Weights of a small mixture-of-experts language model, trained from scratch on English Wikipedia.
Size: 8 layers, width 256, vocabulary 29262, 44M parameters.
Below are experts of layer 3 (counted from 0) of a mixture-of-experts language model. Rows are named router (the router's row for the expert), down (a neuron's output weights, with its number) and show model dimensions 0-255. Each number is 500 + 40 x the weight over its row's rms, rounded and kept within 0 to 999. Numbers have three digits each.
After each expert's rows: a language model's description of what the expert responds to. This comes from a sample of Wikipedia text that the model never trained on.

# expert 51
router:514490525547488567446509544514487493472550500508510470482479503448535424513489566539421561488595590435557414511500541561517483551524494418534516529536574436472494491509479474542481498524590574415484545461510517486463524504569505521446551478507454555498471525517513550554502589525549498529517492455557515519534484488441510522497465518525524529490505504399526485495477483495472565448540509454499431511485509476433492472649567443507539531554441527460517540508533494533513488526498488477449494380484508510528495531454456528533482500507522493462541589497505545477502493512492432487495478570531605497465483468554485565540474432480428465464433456445541511495488422474573497457526481537534552498498502464475417477443540511501501515493478488489501512544495466473490491523464491
down1:531503493489509515489475467562546498538554460523467547507475501525494410442535508519514483475409527541462546486507595509562509493503473457505498510492511522531558438476555517512439463520523475541541529481513511453530461497555568472470498490494484514505531485528611530458487452493524558528490505477483476497582505513481514489513497536540547581415426525395570447527442486524506570517492485494571569521510512452547469549493501541422558549505538513469529508457502534521545517534427499528454480533552547426522523531521482456543462516552462505508501622530556481551506478466547559527466397465511550566455474505462501553475561463455469538499459536578457520507455434478454494476509506498482542463471481539404535503569432548526534515599520488496462529494469463488529542559560491
down2:527455429496496513546526461520526557464457496449498495517539460579449495540453534492486516557486552440482557490568502584485517565476433491487478525460503453358471475563413500495437492503548476479457494495532499446585436518508509541466514505541503513481490451535526523481461481460545480503488529544521470500577523495491506501454465479581503427557523531479504508519455567540471463473539522485516423594431514557542462475550467456524481479486449532519524457494430468493483430524459530438481471429523565526518439509489490473585466567492556443507578482479484502510547456504526488515455500483440515512533495434582541584481446548506495486494420581472548484466518462519564434525528452497461426478471476513505527468487495446453494426466511488479514418486486483487515464445507460
down3:542602446548446466529467493592461456536505533546409498512477489485557467559494548505502537433517461490412407510482524503529459521517441505528494509479501507508462477514475517442534483517439566518486462458462489512566532524538495507546460554509462551549520516540502553593549560484582497467436547533573491510519475527443496539534483531459554489535465464439491530479530535489530537459480507489482499553557514484457454508551578539484522523465494424492490490475491517444485519446477461472548523557461515473523467405480502474523536501540472496463558462459487505555514502516524442480513547504519460462401475451467492547515471475441480490583469481466559475446468492525449494459414496496513449549507585476437546509446545464513467547550527496584487433422516584525493495469585478
down4:472532467507527555472512464474546475551465463472480479509537549531494495477489521561395486499530478412473535584501469525513498508461501411506465486534532438496484564535507509572572542459479521494502511493512497466389512489534528514575532485483530493528481487484551453477466544456544488496479468430496452436591471486429456530514468519440536425470479439481558507577489460460481539491540525461552503458528500466604429477536472450511507489510472455557452572534489469512495550550471526545511528477529519521433494456449473509467459537489534540495451487428569489501490501553523526557516512447478484469544476526460535600532543432516507497552477553458489502463551473549422433507540436465467509476468487497547512562513522462502514518504491539521474515584522511459580403506549606
down5:510549400452535563400532556506473509445495536503500540514558452428528516502469490474493441499517494452513515586436461500459549533498481531457536501482449519496541475561470485575541490439478530427490521555462505470485440548520528467528529530524498465447539492528482451427476548442453485534463517502498551484508464494430487470424532522515554465450427494449524553461478520566468456400524508490493485508556498479541578462442555402503525478478445510472528489527475477516577446531490539532519523555459504427453459479520544507456465455465557473431483466501503549510476421476512457470475461486476539470542565494496529502513549513496521502448519474503551525564426427500540509509514496488529497408470455433454498593558539487487517451494460465474503534457529432522601510476520552
down6:545570536514559429518488428540478530513467469541462469448521482498453573491467449499496529476491418504520503533506496473421571566508501561550520460380502535551484523472456471449520477505529450514529479514553508504466479504539502525441404561488502451470522540539522480491473466515429518502508564461451416572494536511496484624537526524534507498565489546416412432527471503511421494500439538531536492530505471553444525469501477523427493482490563457505588518569568531492452554476456519513515495505479496526466439519452472526472515532513542503483486487513495600470484505514575464412520495538532487512467513480464507505478543504566569501510502496526518530522551545521453434458501490537512464486479499444516495427526479487579469498467503590524523465538560516488459522500419418
down7:475484464573485478505456515485411436562466516526496504492508481494516519512487438541534558514526482484510445514522466612490511560497574504562494561508484485510530443605477457490402418433467438488516494454447514431523476541452550505486497541517500460387481524554484513527502559503496543528505442519487460509558453537491382440490539487533520543481440572494520494535484441516497484524490515508576484546583460488495551452426473481477494479464529499497510521556484438527477489470536549486516473546529517477465506472482503439448478507499541501483460509516507495542540536528545453491472467474503475439516551474498550528491553474515496514429472462617422479526503488399481515490517464575587493524515577448484466504485500430521595488521459525477512568551493498555408508500507496
down8:597451563496505431468518477535427479455477477511553511506461594434487553489508537442452485461532480523454527450484505545470599533564485461447499505476471513460512457636511538546543501580541523471586515512512497506443518406500485515523605448505471500559487546459508534514503537560522527482537504483466432508517534468488531491475510467466391527441475551525487496549482428498494487504454524487452485558428548523463462537523479473553534559540461453452526536499472469471470528519540432456486549511493446521494498460457530478489458467473444503464453515513478535539516565499489555531494509433429521473591479541575498512510549493477440505449496501532465569490489460544513593488489539449487536421500487471489439530512418461423503484488434489472513475466500477512477500505476541
Description: Film and TV credits

# expert 11
router:501484480516502452458517542550517525436533548508495617544487486514488531477505498491536535544483525454510498511469528523514494493496457463524474484475486476509494466530402503562531479581529566519464490448477547419542570497514451474487534398541493433460522471560516552537425525488571516496548454458498519512438459529571495430494439392564509525520494545524530516512536529466429457502533500548498447512548505588457474475505414518523541584524517408495524539557609483532552509466471507474493476394511572431434464487507480499518498490524511518498554458441468539534524471462445451457461484522487557485509510505500465469532446420487460541516417539511539480450481455510543484559534457478497498503487486488472428449481499485552470521561530477500540436535516435543439485478528508
down0:536464514481518542508519509498414522503458526484480488494563474516433486562440505484416498486515513495479458486466497490537463522541532523557467523474581451562536467501517503502492489430493501618437555436514449495535468416478438486525532492504472526445522533523523588499494439480490483561468496527519484540423413537515505569476517500497392475492520564548536484507526479502431552504516516500536410498493393553450539512454493469492543454535517475493489503469463447511502504515548582466472469416513453506524529452518526520523541432474452426511561427525493525506526537515474450446547507494482572510545451539493424486480482494532477464520518522501509450508620478479487509471468497471495541576480448456534473515473513542409465474503488611485440486530522459585543539472480552
down1:445492511443537423549496512468498516498477551503532569492608418516505485564510440507479508584488463459543518496421500535536555473470488488465493533489490539468473462483513458515515509487481461483500448508511522493475537475506514533521475509464546506513466484462528535460504501512443531419513470514459538568439493553437514486509452523568463420544536497516465472474562513474559423474476522492497512477459533496469496533448478457483525490552506494591501443530474499485557448453441535517444524455477492577478532491550486405483557501410533554468499571559422493602487468550466533516480553462512496560511565474503466462573509511473435471482562519523468471481528503497492606458552423460476488452489521430507410448502519586554470479514461484374537466506475513514462502487554488
down2:535522446525516502472476383484489543436522494539446450513525523508469491469473535553561500538498533455482471524532530510587524568487469542538497472546466551475477592498460520520418522447562527533466452512449554514487492514492451509491524553451477472539517517461461439486427546513468419511485434368534537425461499603459440461528549495478456505480505436445470468483427497495475521537487529495496472546482566520459454537443483442441563501548504476473489492534526524535514506501508532547506538534508467448482427567479462514468552526537512533550497428507436469512459484519505485483504491540599512477530509504549493581428481545542496452482536467491574451501527500464555503475540438497536470511464494483459546498463471399526450472407515517530523543486425495477508546425488520
down3:537514563441563503458454497553573490484524474474497528514543527476520506504457520548493498526493505422510449438471504412448523444480532467457533521434513467451454503478550508512504563480482442543599470521540429422477448548556462552444466479479530483485549468484489470487491483523513548541513483458531480456551452518511470535503509516453535480527510521498487441540521479517522557450555488482475463525431499475529412522488486588522496539479531525542455488459495524528523525453467466546498579466552451542471480580523447483529535476538518486497502478511541417554561525418505465560501540493506571497478534501511500481547458428477476495514527453412490529480403473506474610402527532466529458445599536532459462520524414452495435454507535444501473530493493538493460567527501419
down4:534592513521549530506530575552456434530501450443436480520538515490529417530474508405495519482471484511503493473476516510418438473529543617560469633526508522532475479503529554436476549487508497541519487549479478541533441449470485554495475443532495564522449516477495526450484420514581521479511474488461480477469460486549468515492471445511512531458545515414536497459497529489551508544492458507516465497508430440578516485457510440507513486489487523501529504551495450583505428530455554531435491484469438531465579481460472470512459521467499535562474455532537483532571471492522509427535542438507537480534452514493496463524505461463497454538543485484557536490499500477550463532458485586439554539424444456568527517508485521554487535498461603544440547461508544490527474510499460
down5:520493473474540465561502479577478512609488512459471555470565533562502473445599489517414503449442509505584537440458507487532500485410535513552496471477559560527481496528538510487495495511510447424562569537461555563486542564483522532504473534395495452532506448485540492533495527515425468465540420502445543483491522466466484481531511473441477485522570522512470535475486475537446505487486438512475470471544458613540443547474477451451502492500490454508427473530475490495509510447526511477564516478475447527485525549506582526480491484477478473462532486552488479449405495505489435544518484467450508462489454486542433472477513515541488572451541502464559437463568488478548500516561467448571447533489468517580543533522486598512504545528487492474466504520512477485512482444581488
down6:424462512505546574452465481465428569463494533519523486471552551539518560473493455490454517466491518526510477545458525448581525461488435482473446515537528532482515533503540544515518445418561447494547510562467563535485484528508486488455439524526515469446512523494436594522503487471504490516578453511482549537449544488547521497504431450550485444537473483475483543456509561502410505451531456583476433452553453490482515502557423573487550523532562461465554507479448468518551453471456517440511516459549529492498496529534543535426558550492497478579530424460547468552445578476545480514508426484484455523483508461496418566465495485515590492558468490535481557482471500528506574516484524497495525479544510481469505461512534531493507471547470495386513561516478442509471500569522482
down7:446489464490525499556521587498544478513516514433601484537424510509502532531510509454478510539401466552524451470540484459501501451474533472450531461427498489459520494508477512489475608488526483510516428502531495516501452543502526556516547477479504490569574453515586500455500498463526515485503517542489554482452538471545475501512457509519566442514549527403539498507519550501523467524509443456528516532508578553482446509543446531506538523501515537550404543486541489556492504527471490534507532472485489529478536513535517466500565534434526470530478466421535493518450541504493512512503557518523551441544593512545498500488505504492448459495476586492550484479495490461470449411462561459461513435474558548476613482449494491442398451556528540458545489466602470534484601458492522
Description: Music album credits

# expert 33
router:558496480433518526497493565515474493461470513461502482515454601467532526528532505551452514491515464544477511566527470443610466467451541503516531464470516481464501468562570455584494435466511563476483531504447525569479517447489473511550519478468510541485591485466498514527531602463442487481485481482450522504472472531483501481518497511517545464558499454475505552460489502535447477544531460440438479489480375500475548448595493478550475456514494531451558446494403548485548487458463471527529428492503506535464535500455436580560487569502418465554562546542485466490551472536445463525498513502521547490471434454494508452550520433438527518493465567498417543466529441542471532523486513500488510502483445485518551502517502553456525568490519444542519516533458459571506456514519423
down0:450517554504431520518535409584461556421507443512504538482515457444479489483475469529475517476462495464563497497532470471463482412501554564569496569390548447420508523450448511553502467525501479478495484499540440517466525462501423491524488454527579479487568441490500512441511474486559537520536523479555522513451506539602498541521507477547470582482555493488532485509519481430490527521498541533514540463500429468526482464544511485477537516510514533470536535445494500557473501487448464513566485489434489573508553483534541535501477531516471481488554514549503562509506403476458552446409523533497490493450463514465506427465501446631460560550495490427478520518458455485510529470539516526445488538479520518537509549463405546484391495462480490550507497486516489461453534514494461
down1:486574451505525460580456556529488506490491502450531526415492580499555493519476458428473521547476528515514516496496525473503526423556472464503474481512475510588457501559472537533500494501533498492519490512493432558502508481433503495459467416556562555510615459477515572539410500462561506581478467552486505485514586477521511493531481434520548516495501519451541508540483504476463511416513523452484531540460551560541503420523476528487487500533559550452473484539468415503506477524534435480573453527522550497480533451483476560505460505574505498490544496469508569532493495461516513494480507517536514476559479525500501513463458554492552488480462604480449450462539496528478543467475521487439476598519457533495560541584570547493456548570481392494610522512465480480538526495500504
down2:573497461465498506479452602463487447489526438469480545503439473404508442495523477478428498538559515506471496515550482454544515513464544559473572473568500518487479522449471443453508501442555475549416467453431541454523487526557497495571459511509549549468568479477523504530519488463516550500499542569516569536485486497581486448465453505535479466484502487458540552495557447532561476508518416504463559459504435503593420524514484450520473470574393509512498494556471465492480539495491530513445531543541485508467534499474480479590483493484516503554499525448481506485542465529473496493511504468477496453406469512527506472482467510473479477521514450517577500444551539442541529515527521478461501471470511426554486473501630438549452574502502515523502526518445519585495532481589474
down3:618521474522478463418570436522585527484462475507483541482500496568420498414507471492468503457497505481493504524508545487522466475499495470551493456544532497477500557522528503424501491490531508433525584463550463560539541453449507441583427541499448497414498529462454477508466474453499453457488503442448463412564439432491478504533498525481523409489462496458473525495484466502557464535536490479492527466512473491520557469505508516371505460527467474475472534409504517532533535507510559472530495545486534510469479516383452600501494456550469514520559455438545507475519470539480481577562430521473554498478597569537506505464569515497535509491518457522506527471521480511473442534531488494538478544526460439456551495553455434495532504507518489549544537504501462443495520516508473
down4:447466509489542469540513444446490568458473493491541533432537572501475432500519510431445521514504518491475558455511495547586499525480477484501454548454510514420496539522480465468503511519624477557533510479525491471555486515519536548521490488533519526521421510507473535598465463575535486431452531512584601448513494502446515514466546472534549475529408504507457473475493507551505489446529545505466581523530432457537555472471533493568506506519506549525412491444506497461486500435505535551419524458534466521503464511447507481459563594518456470522587476519513489496534477532458536492487536526504523512495479441458482509493580550548449502417513494501424538441547534430446446428511452549537490578456520494530501524461505467521445513458565502518481539522423508517471492476539505
down5:469584473506518473528489461552518499576498418534453556463503499510537451559466462509512439578448476442509458452465495491508448493480510455482442503526476457595539481436519485465531545463433533484527478508513487481522431492543498500481528545482485517532485515496474455541474488463591551506556459481532536517510515550481518496462573547518451456493512492507559525558485467516475534443480519537577437500490597526567480480501467522503466491455449523532435478579553499499536529497524486524462603531487422544550588444503480492487506409546532497464472443465488447500502558422496481472461559476507462557542529488497484520524486490455498501503552552505534523569388607417521488558540461558565480532490496495507472465528523456522537480544566551447463509534549483402505483499507511
down6:492489534463576478476573453510515466508530515534471486468454543567497416534520509497527506461430436564480485442522521536540489434518499463564461520492534448496509541506503571420451488514536465487446489475457488450522468514506441555560485523484486488532518518518372508562478454508452505571539405510561557466429495489538511607526554506490466498495507498480528509460469463537413470504404419483498569459448520459531449480474521571535538465517507556532455506464493485455497435563464458511536518472448500483501545463450477515529544554493398511439437504462437493469474457411502530487481502555469522534558510528508496533416478547539479462472541521539524525516525419490493545526458504461437539487471527527526489465475434448514550522593535459513516504487518521513516509501425467
down7:480445529496466541554533480448495635507523437477566387491506557449471476538438541530479519536477489495534507561512511493471525474493533485499474518500490458529509570465460467508453481580534457518464487569528482547554512424442501452498524525557499552490536559493474431557476571490498457506513466498525487447487477491505439525580488477487534510531493452569413536585463477507547546506550465486492472510473455568463471528531498537557409527491496486481508493532462529546460489571538516493572476505506493495533495525460516571518451519651516520524551512513453475514496455455529472545520511452487499515542492506533498450584500518472470473505558508479499497497454547551502454479514458532565488591400509478546498469499511481539510610452505589575445484522482528468539459466509473
Description: Asian name fragments

# expert 62
router:512475503447524493529511511485533583435523550537469561507480554495554523537474482501481534492482448571472462465497590483540554516499479475493405478507490575472570515576492591547551488512532450466448494524418511499496544544467477490486461456505483455550471512533516480564474476537499496501547527511481478542503501489585488528526491489539540508522535539611530485529565538440477462477512467566522480501503517502472475552494441485428464555560499483474497494408537473494530494460478539482499499481490514451495406443558537463538474523497484504609548476426480527471582434440447459485402529433544519480487551470523464447516460530551494564560459510541531480430455528478500476446574500525469538556542489509537484502432527521507501522482480527454505527508532498447470516381552578
down0:579527504524506477489521470492487490543489466545529530409540452485532475441472468511466454490496505463514502463510524534500462487545510524515509494458508510502519530474517544572526467510502527541464502515443478553468562483492561481411493515491481596490481503508538520519581526430529449576551487482525624511485530524483579466533525484484459517513479433510510497480431481514454483397517539552480422541447515460524536526517448509547476459457501518496543512513560499443416436493511472538516500427508527427515544516487557519452570595404440504535512454499450507472518569508442516482515563542509504591580475502473525508460491497511461399515512591527477460527462383448469536411526529512424451476480501509492513493547544580549503479505498495430480482494486460479457482521462518
down1:487465484414494526560480521454557385532499553545485429523423479472521501473545498551483451466530518501488445544544530568512551516578512523536497394496542451526484538510529624570570457566465452525604518527477466501457464460490502431420526476515581484535491433578501481470483500485618542576536502459469494537531498490494544529518484547508515505476449495514537530511489510574547477544583546492471477517474457511534491527494517575473475495503499510416464513525446524533569483552460452578484479504563407488498489486504508482531533500511515451493471500471512511474450542511509462500508512451468508506503521463522513468465405505532525501468554589513479565479452474526469547529459452458456533523438488551545519461432470470479533508517482514457500511459518498541510485478556437
down2:505487541451493504475539473577488504469472497519573447489469502539455487428393476507539506540494491567450508476617476462469441450520536545484457522429514500471530440472477500464447495511496496506523523559557508417423475530481440529462573514446546478493439517496471490508501505504481500450495549515512472555489598521517575570480502468478534508531475427517556472453450549562518497515487454502512495512485510532505525521510574511592504464561500516510369500453485459469548496573484496434497503424494517535488470524518459524544529534532533591484541535535446470546457497473530506552494436442543471554430486471501472597538498526497451514576471499506476496510503430544510497506504492441476477480536514528511472518451466509507436490496537483527498485357429552476510506469478412
down3:528529529520417529519465551580469497514480532527496534463453478433535568510514518386526519492502594526498504513478627511452512540518479496496500512486536537502495530535436503478497513516512559501514477466479541492443511545478526449500522491525441497491435576435456512543547515505532460514432460480476492467543518511483477543522500445482488468512426523477444451541551482558537530521529526562496530508564491517525463485578467507492522502530577531494507396570517494480601511463516472505606537524565552509501515476418516474487500589603490465569525500480487521524505457414435570553497516485468460450484569513486503550438442489494513536522463534449501593420456417485489512528466538454578509485469500528463543503485514490453457501509524486541521497461513460541509469549416481
down4:487530468454537459500512457487466510535527530566508525471483569431544471562457543497584503508518437547522530484520524479496496531528514508494549492531458508524528518536454494469514534498522474495548538504477505498538425543619435531539521533483495512535521487432572487553504573478495538549534568566453471503490473476540549472472531529429497551472463507567468567492499471600465507469484521507503485486472472530575470425554429495473471482477488564527432486492480564507563521443477488465578532535427473543402479512442406517489487431549545554552504540438491439555516477531503522505519494461550523467451522382558488498492522501400516489506476535491522414565508575456485498476517443510473427507499530505476521524496481557482527465480532413481555533511459492512414461509481516
down5:509564517483490471604498507474530520503541453436618475548521595524519482537524477469552518504479509485449461509496463496507502501447456474493577552519564458495462504563441482474499499519500490502565497537432515570507448509572490549481605546536503475591490479502562539522487474521614467496433493527513515488528482473501486466395499489463489444502524533515478530487439533513470502476581442484445517562506504472584459535547498510480468563574476546594429566492499477567436509571539569520464537529526509446536497492432520528466484549555504611498512465435547490454523471487509464487513561496545508504511491496484549587487519545538521412508481518499467487509539560487542502483516473547509507477497484535475535508508460517506553554542567489479454429475463509457484510492487430
down6:546471483513521504519518523488492561458560544496467521502447470458498490481501474540478551488461420524499579492525445475488489588518520560580547460500535472508474570586562545446508521499517504472427491505497529461493457440588473521562438466508527497423531531464508522507595440580535482442528471491532516531486489510474464508511480500469530520449449599480518522490483463550468489537534488474523498517548542526512491455438462603504506505451405502459484438437486487446524502446492469525573552537476508536490498543468458484472520451554568574491475490582525527455529501566551570458544405523485532473397465510519514513501433433539464527397524479573540553471555461507472550511470473500503525472539471582484530495546519482522498463525532450532486488546522460514539455470478473
down7:492462504476493510406479587476520503550481487553467516576516453426553421527468529439531503491521489452472528528527582529537508502539523466488554493498520517564487477529516490463501507544468494442487482492438453417505409483486509510528544476460560451483484465518538493530496507520463490481412531476502535562444526496459531458547510529472493512464527532494529534536500446470497523481463492498526454494483517569495449460493456521545499536531514507471539446422477569546460475512576544393494376507472509454498578529530480546547504519506492530506473482557464515531453420502519543479508557492490484475530498517543441483568391477523506427525477484525538486498479430485513544588449462545505440537530507589520484478456546631513531510533562411510475524532440423499466534512469547
Description: Word pieces, other or another

# expert 42
router:503486493501515530467519539514503470462542452471518498455463503479539520501547499532468452502545471416469504462524489421509530491511528446469488503498506505507579484496496429459527499535448458526480510511518563533516508438521484452454531482538505574461441492533511541472540522518520464496528524488438517539539604521464468411570398461474502511475521417549559493470492521462505574528443577433535504484423434521488484458517525514470602471546480504530451458496408547506567557479552507532516553498482440531429528609492532491479523527397496476458476538551495587486474502466493479523487525477485564454516535442561543523515520404445513472556493494551509519543560533480493547504431477480502529449429473493513523455440469493529545582536551461509487457486510574447519495421494531
down0:479479505456472565511485537452548514430560517419528500453531561449506466568439532462487470468532500496475477484427452514500486538519510506517511580520525463534432432607490532482484471483520488540512522548437508445502454553466517523487530520410497537500575472508568534472446445502528555507519598563440458525434473471454561504547515548545437502509486484500505491491457536520535501473492427508460559512531486446567537518483496549514504516576544601532556540515544451526442446455544542529416477518502505494518461536486483525545491524563491510528483462488524481496422538482437506482501519454499428510552565476514522529476542459538550465589488529475523503465496476544548496447528470450477515527484504500499390499560551607543427481522512416535465531501511493569480527459499505
down1:495500464522415509503506509545519485503447496558528410487555491527544491482465566568501493466506486460509473502624421411493506546476533514468537445548525618479432547508495475512535422627516477496475465520510526527489482520451508532488476506524455467494535570481499522471533517567518533467486558507516503512551555416499531463436565525526532447458459402492402532467502490477532486517511448488524501455532584466449489521483478462531543477498452505495490548444532506484529488550513506497479492460482527470532458603536470514500542529489506499501434529460491531500456546529474518541518457466551473491479550499592517537536470522497432504481517441455535501463508446619561506557480510481457485509447440457468593480482616498534471486506527427516458491545463490480521508483481514
down2:551472511490544487585457491522483499508503479559523496485416535471553492481533514557472467462465488476484474514513438546477555511491442504545495494472566526489478530501480521559492370415524546519504383467471554483439560547534488505439560465493476472540481518486479504494508539474526521530518461528486501539539494462472577473469531564502530487567523491516395484435547491479473464478482599535541436531457549531499448531499447451545437542504514500526495532480477520510495552457485620472492502537498478530585503409489488387508539489530475547473499493530551517516523479415508486447483485510492458611616511483516473492545486539576476497500529536489499549539457412565567496499545460510467479498491546482518515445528494491523431497568455473552511469532540459464487498478481472
down3:518572495552472465492523400518523581522533536451570475468496547516506511489499483483533490541458467499524485545477468389506553566524552539483578489552474488498438474540515538562510465486507511477450467410512476520487484458466571529468440428482513511459515478519454448443522550544467491546531488531491502555514424498481544516506477478548472526556563493467443516500511531452431483482461518511509467567443528535460417523452476442425525523563578505521511515593485502536528530455564511435528476416512502489521543545485434540455460508471419553497504493473474474474525508509482464537490458492478528532499511484474506555443537533428537498455452490507559546528470551488483447456571468444516479513497531564545556522559515458559495401583552517526539450501564437483445489536547485
down4:525510478493516535471494505513503531471464549502500552514439444453566460505543574592520526494542474471533489489465458496471549484483442493483436455575579504458445547515501455485480445460476517517434505459487534514494505475575511512469548545544489408502528451460487472529482450507506482453529492474564440511522426481529523543507440519586445530454496566434492503565553434493473484529534482505451492512437442439497473524434487556494516409465470559539505546566453523459493490469487571532529455440501463504545477481525419542501505506619425421477410459490476468448447457509441498443505516569442461459456439493509413475464539496506492550464492525510504501529440427568463555455506454524515484471498472457511489516560437464516541550510518460551445522496536493538517494474527494
down5:512581444476552497463460584514512510485392491449473460439535424527475465475447572544468505568457452488471439530431543472569526482549515515489464545437463491516584470489486468505458455525456511500563529465449471485537511463474527442542516493438542618485553490537447470508505495460482573504539531502514563462545468478497519537449506540547563462470421488450491412468500541464526524466507466489482515477508527536563479526511496496562399567474520553491564524543546457469517459551460474522478525477579418498467490488529478521475433416496547444492534577488429492520514471468574478486498492452534467482503457427462478479517456506512463544500465498509521408489494447448520483547476512530522561489499543506501550499486490448510511558484423560537552501534507462465472475525483456
down6:490474547440519479551494419474607414448476491549568446453461498443513516569516518448574497493506462531505478494568465523531563546480458424462547490533497512529446506520523563510490563504500484491554506498549520576428532455520529539514449526474550473531511514489515557526482435514526458443453550419492514555508473472428600515531483430516513514508514433449463486462419585472458505502510504533450556504544536448544497498585508475476493464506512541502530508506532525548524561494496416547486477512545486527544513551459519510494533497519435523574543511469473459451631530481522502509531559557486508508449560454516493461515483483427484529460508534537543520471510509529496499441457472568450540524467579543435584489497487527437507509467493568530497464463445500511502470485508557
down7:535621417514527472457442580459516413491491440474496495508540425500541474533508457478506542500510532510489491476458476490579517565475483485504468500463464417489499498544489459525523538516567514539509487526468484507545444519448472631553535543462530521471534476481467441484489454501548541477454514465513486498523483465539458504540530543491536447456386514425561458452537569469521503464540550545463467450561493564548509563513498501496442544488579537454488493544471560417507470427516468482475530511499496487468493526536540453530516480537514517453573518556461496502586452511465500483511601492489435498533503513557438458490463455475455490591511513518493496478437483566487527418463531541513514467499486565540526480546522495478491457440485531503429485520477488564540532540535433
Description: Political adjectives, word middles

# expert 4
router:572502555438420520517479551489470430476561531522479434537487500508501442483534536508440503468506532527461502555461465574561503489478470489554536524513550513446409536521514479564486523518556469467474548498549512434487568496508504533482404472475512529472557480474519551511585509499500472438500504530485520478490444605541525544480543514524567445494548503429469501504560408569482514503493516456465384510551496502485578444583488467430499480476454516493563466548482462480533505451461518483471488429448590498497519537480453508539487543480420514469497526489535524561562475537477429455480505483546549549520531471572527512580500462515496445489476503512495522442565397516522499508475481529492530545495454433532512489473508510458477529472432468471511499536512448524440478483489409
down0:447428477547522535470541546509496417634526534515459489542503564455457577480419569521478460449529436546514510514553566523499424492488504529556465479551536543540480507440488426528504512433450472572473463519477439499472527519525539534489526525521421480532459534522453447601461488524434466524513531475489528519518499453501538468509516514473392464547529555521446548512557437535472486544474585541500536518566590514510473539446558511569544492427503491492481490527511484526511491516520492444411546432502514512532476462525502460568516523533449557483427480519569512429477491506518509459551499494482545500480460554494460470476487539432485471494498486481448450531485499508472550536482479552505472442542455517510496555551529518541512418536501481555496479510546535525450452513474444
down1:537519478546489476436427404552513397518500455466439499592461523420495443562458547538496564523489472442424505557457520496525459513499484546529523558555511495493456438425467504515474530459385547540482497468442453554500476482484486513521645527538494459522525473520505516510501457443490505477445527491527495521529530539484492560561521530495504511451524432462537544509484537379511538486508581453489469528520557566496444531465528560480552535494437414493468541584489513472523470565486561453502449527472467509530552529533501517481522532557432455520544489507493495528519542534561533503514519480469475491504480506499552494525449516496531528524510441467557510469495530559584528538521537501520535462500452514547434515543555574502434493490511492555489483485566474504463517465521496
down2:517555495475518476510468476508496507534575577474472470494575543564479461543549459465526561512540523521504445489429530522521542455550489527492445516571495543510529516548476477545491549525435505502512429412454438561497489456404493507494449466447520487490443456536422445527434440464534508488487466495559525496518522510486490488548474453549507540526513564412528492521465563513490519532527548456455514552433457510495521477484537453483563487470462568445502509458450456479469479517542546478459380473470469482546402513499459483496556514492475491457529515513536512507540456505482488454574455556540491480500441465458563527447433496639478530523428566511495496496433442495478480510550449529523521526523494459467524453488461556527524450523549461471425525547554455509553509489494550
down3:510507483501536469466480495442524571534487478517471488450469437489431443489565555494525462531447457520591431426436472503436571511511548564563473491540475506533520539450534544440496471542515540487500537497460507482449546555507468585464566503511510546498552584496459526489574424565440563541496472437504527521475572526477453451368455515545520417483423439466474556533494469524485500499503479575542507515516509541550517513539497506527529514475484511463564538419515473486461474463529529530530433511491487511514512504487544523478506540546507520488572493524568479535476488521543479446582503429462555555490486461507465458527504530494448443463452499512526496492546493526526514432537528535492452541469506467577549534532494588459574527469496468486491513462450430441482510513460452
down4:543511526409518483582426559526517464487469433496529477501482545514413456503500516459490558488478572518572521559488456561544511550457515466498546548557469527493463492493481529484561543470515564544449510543460504508479408524519522527469487498435538526539493549553511469522531523485488567494431570544527514490503526512554513562455512508486496550435480502540521483458515466588500496564550528515486508528491559437482462563533497461490490453423452477530472487497472504525547501465473545497442560557432524550459559427434478517459489489536537448559478505449467504505489511474516497523420517454466498514467397466552541589478456552520543473506541467511503502405523443491526456484415521477504510490506556374518472483543581462517458471435485501500553471478546476509561463477452485
down5:520471455535461531504511517488527495450446575524558514516437496445539520494517488485446483541485481452478592500533460452533473579437492535555581503527437487555459508499482571446480581497486517429462511428453544507507459486514431494544511589496425470579506416444591556508524500497515414447510484568520442490503423552508477465511404514475500431476519503532509544478495459522491498470517506459509507496494514448473513523463448536482467524514428462482482495453520533459530519532468462475499543479567520473467471548478533549544447501469504506465461468497529441518501551602503459497487459461509474486517506576494472495444464564533530483538434539506513524480516527518452447555565447471464510511469448509553526491426515440497525555525517474386512559489502537422491447467593473
down6:575498489536480498491540542542446439531567506467485471505578454478561521488527556531498490524394447417496465514523488541532458578489473477455563507502456456549475467466529468487461460484525540550539550526462512524484455456543568476541622524502479493589555417526487459449415508551468507516507500498512500546445504467525461468535447534518534559491543385585479490522576555482516499447589489484501560540483559553549528595475514428523538547515482574540472538546548488553459564555461490495460506483497389495517448502548480518498529453535482501529420443479428495513526511517515537502461504539410523516484493499483506510488545512481499477520458491507513544475547528496541486453458511532517452438512480551471453516538495478506477475516502545469508508463566517461493472542488560
down7:500494479533579507518521489544487591466425480508558491548482550519491475453542547482523545527529501427467441437528548497434551517520501382523491551588446399481509527531485481541501544520471451541473475595555481406604435540445423547475481471560516441513529469452468456536483519549519541462466516436538496489488460452485529478532532491496509538482500437490457504538506546517483424587600482538498564482486474471490523464510524509474488487574431476515497466526521518496527446466491437475544510507409489471516438545457486428561479506526475537512472508501479503504529475518481490474566496560534472489445467501522570504564496527494506496531481553471489480542460492529435534486510525485532509481541463551551441419481553490541465502450531538519450578524502484536553517504547568
Description: Japanese names, line starts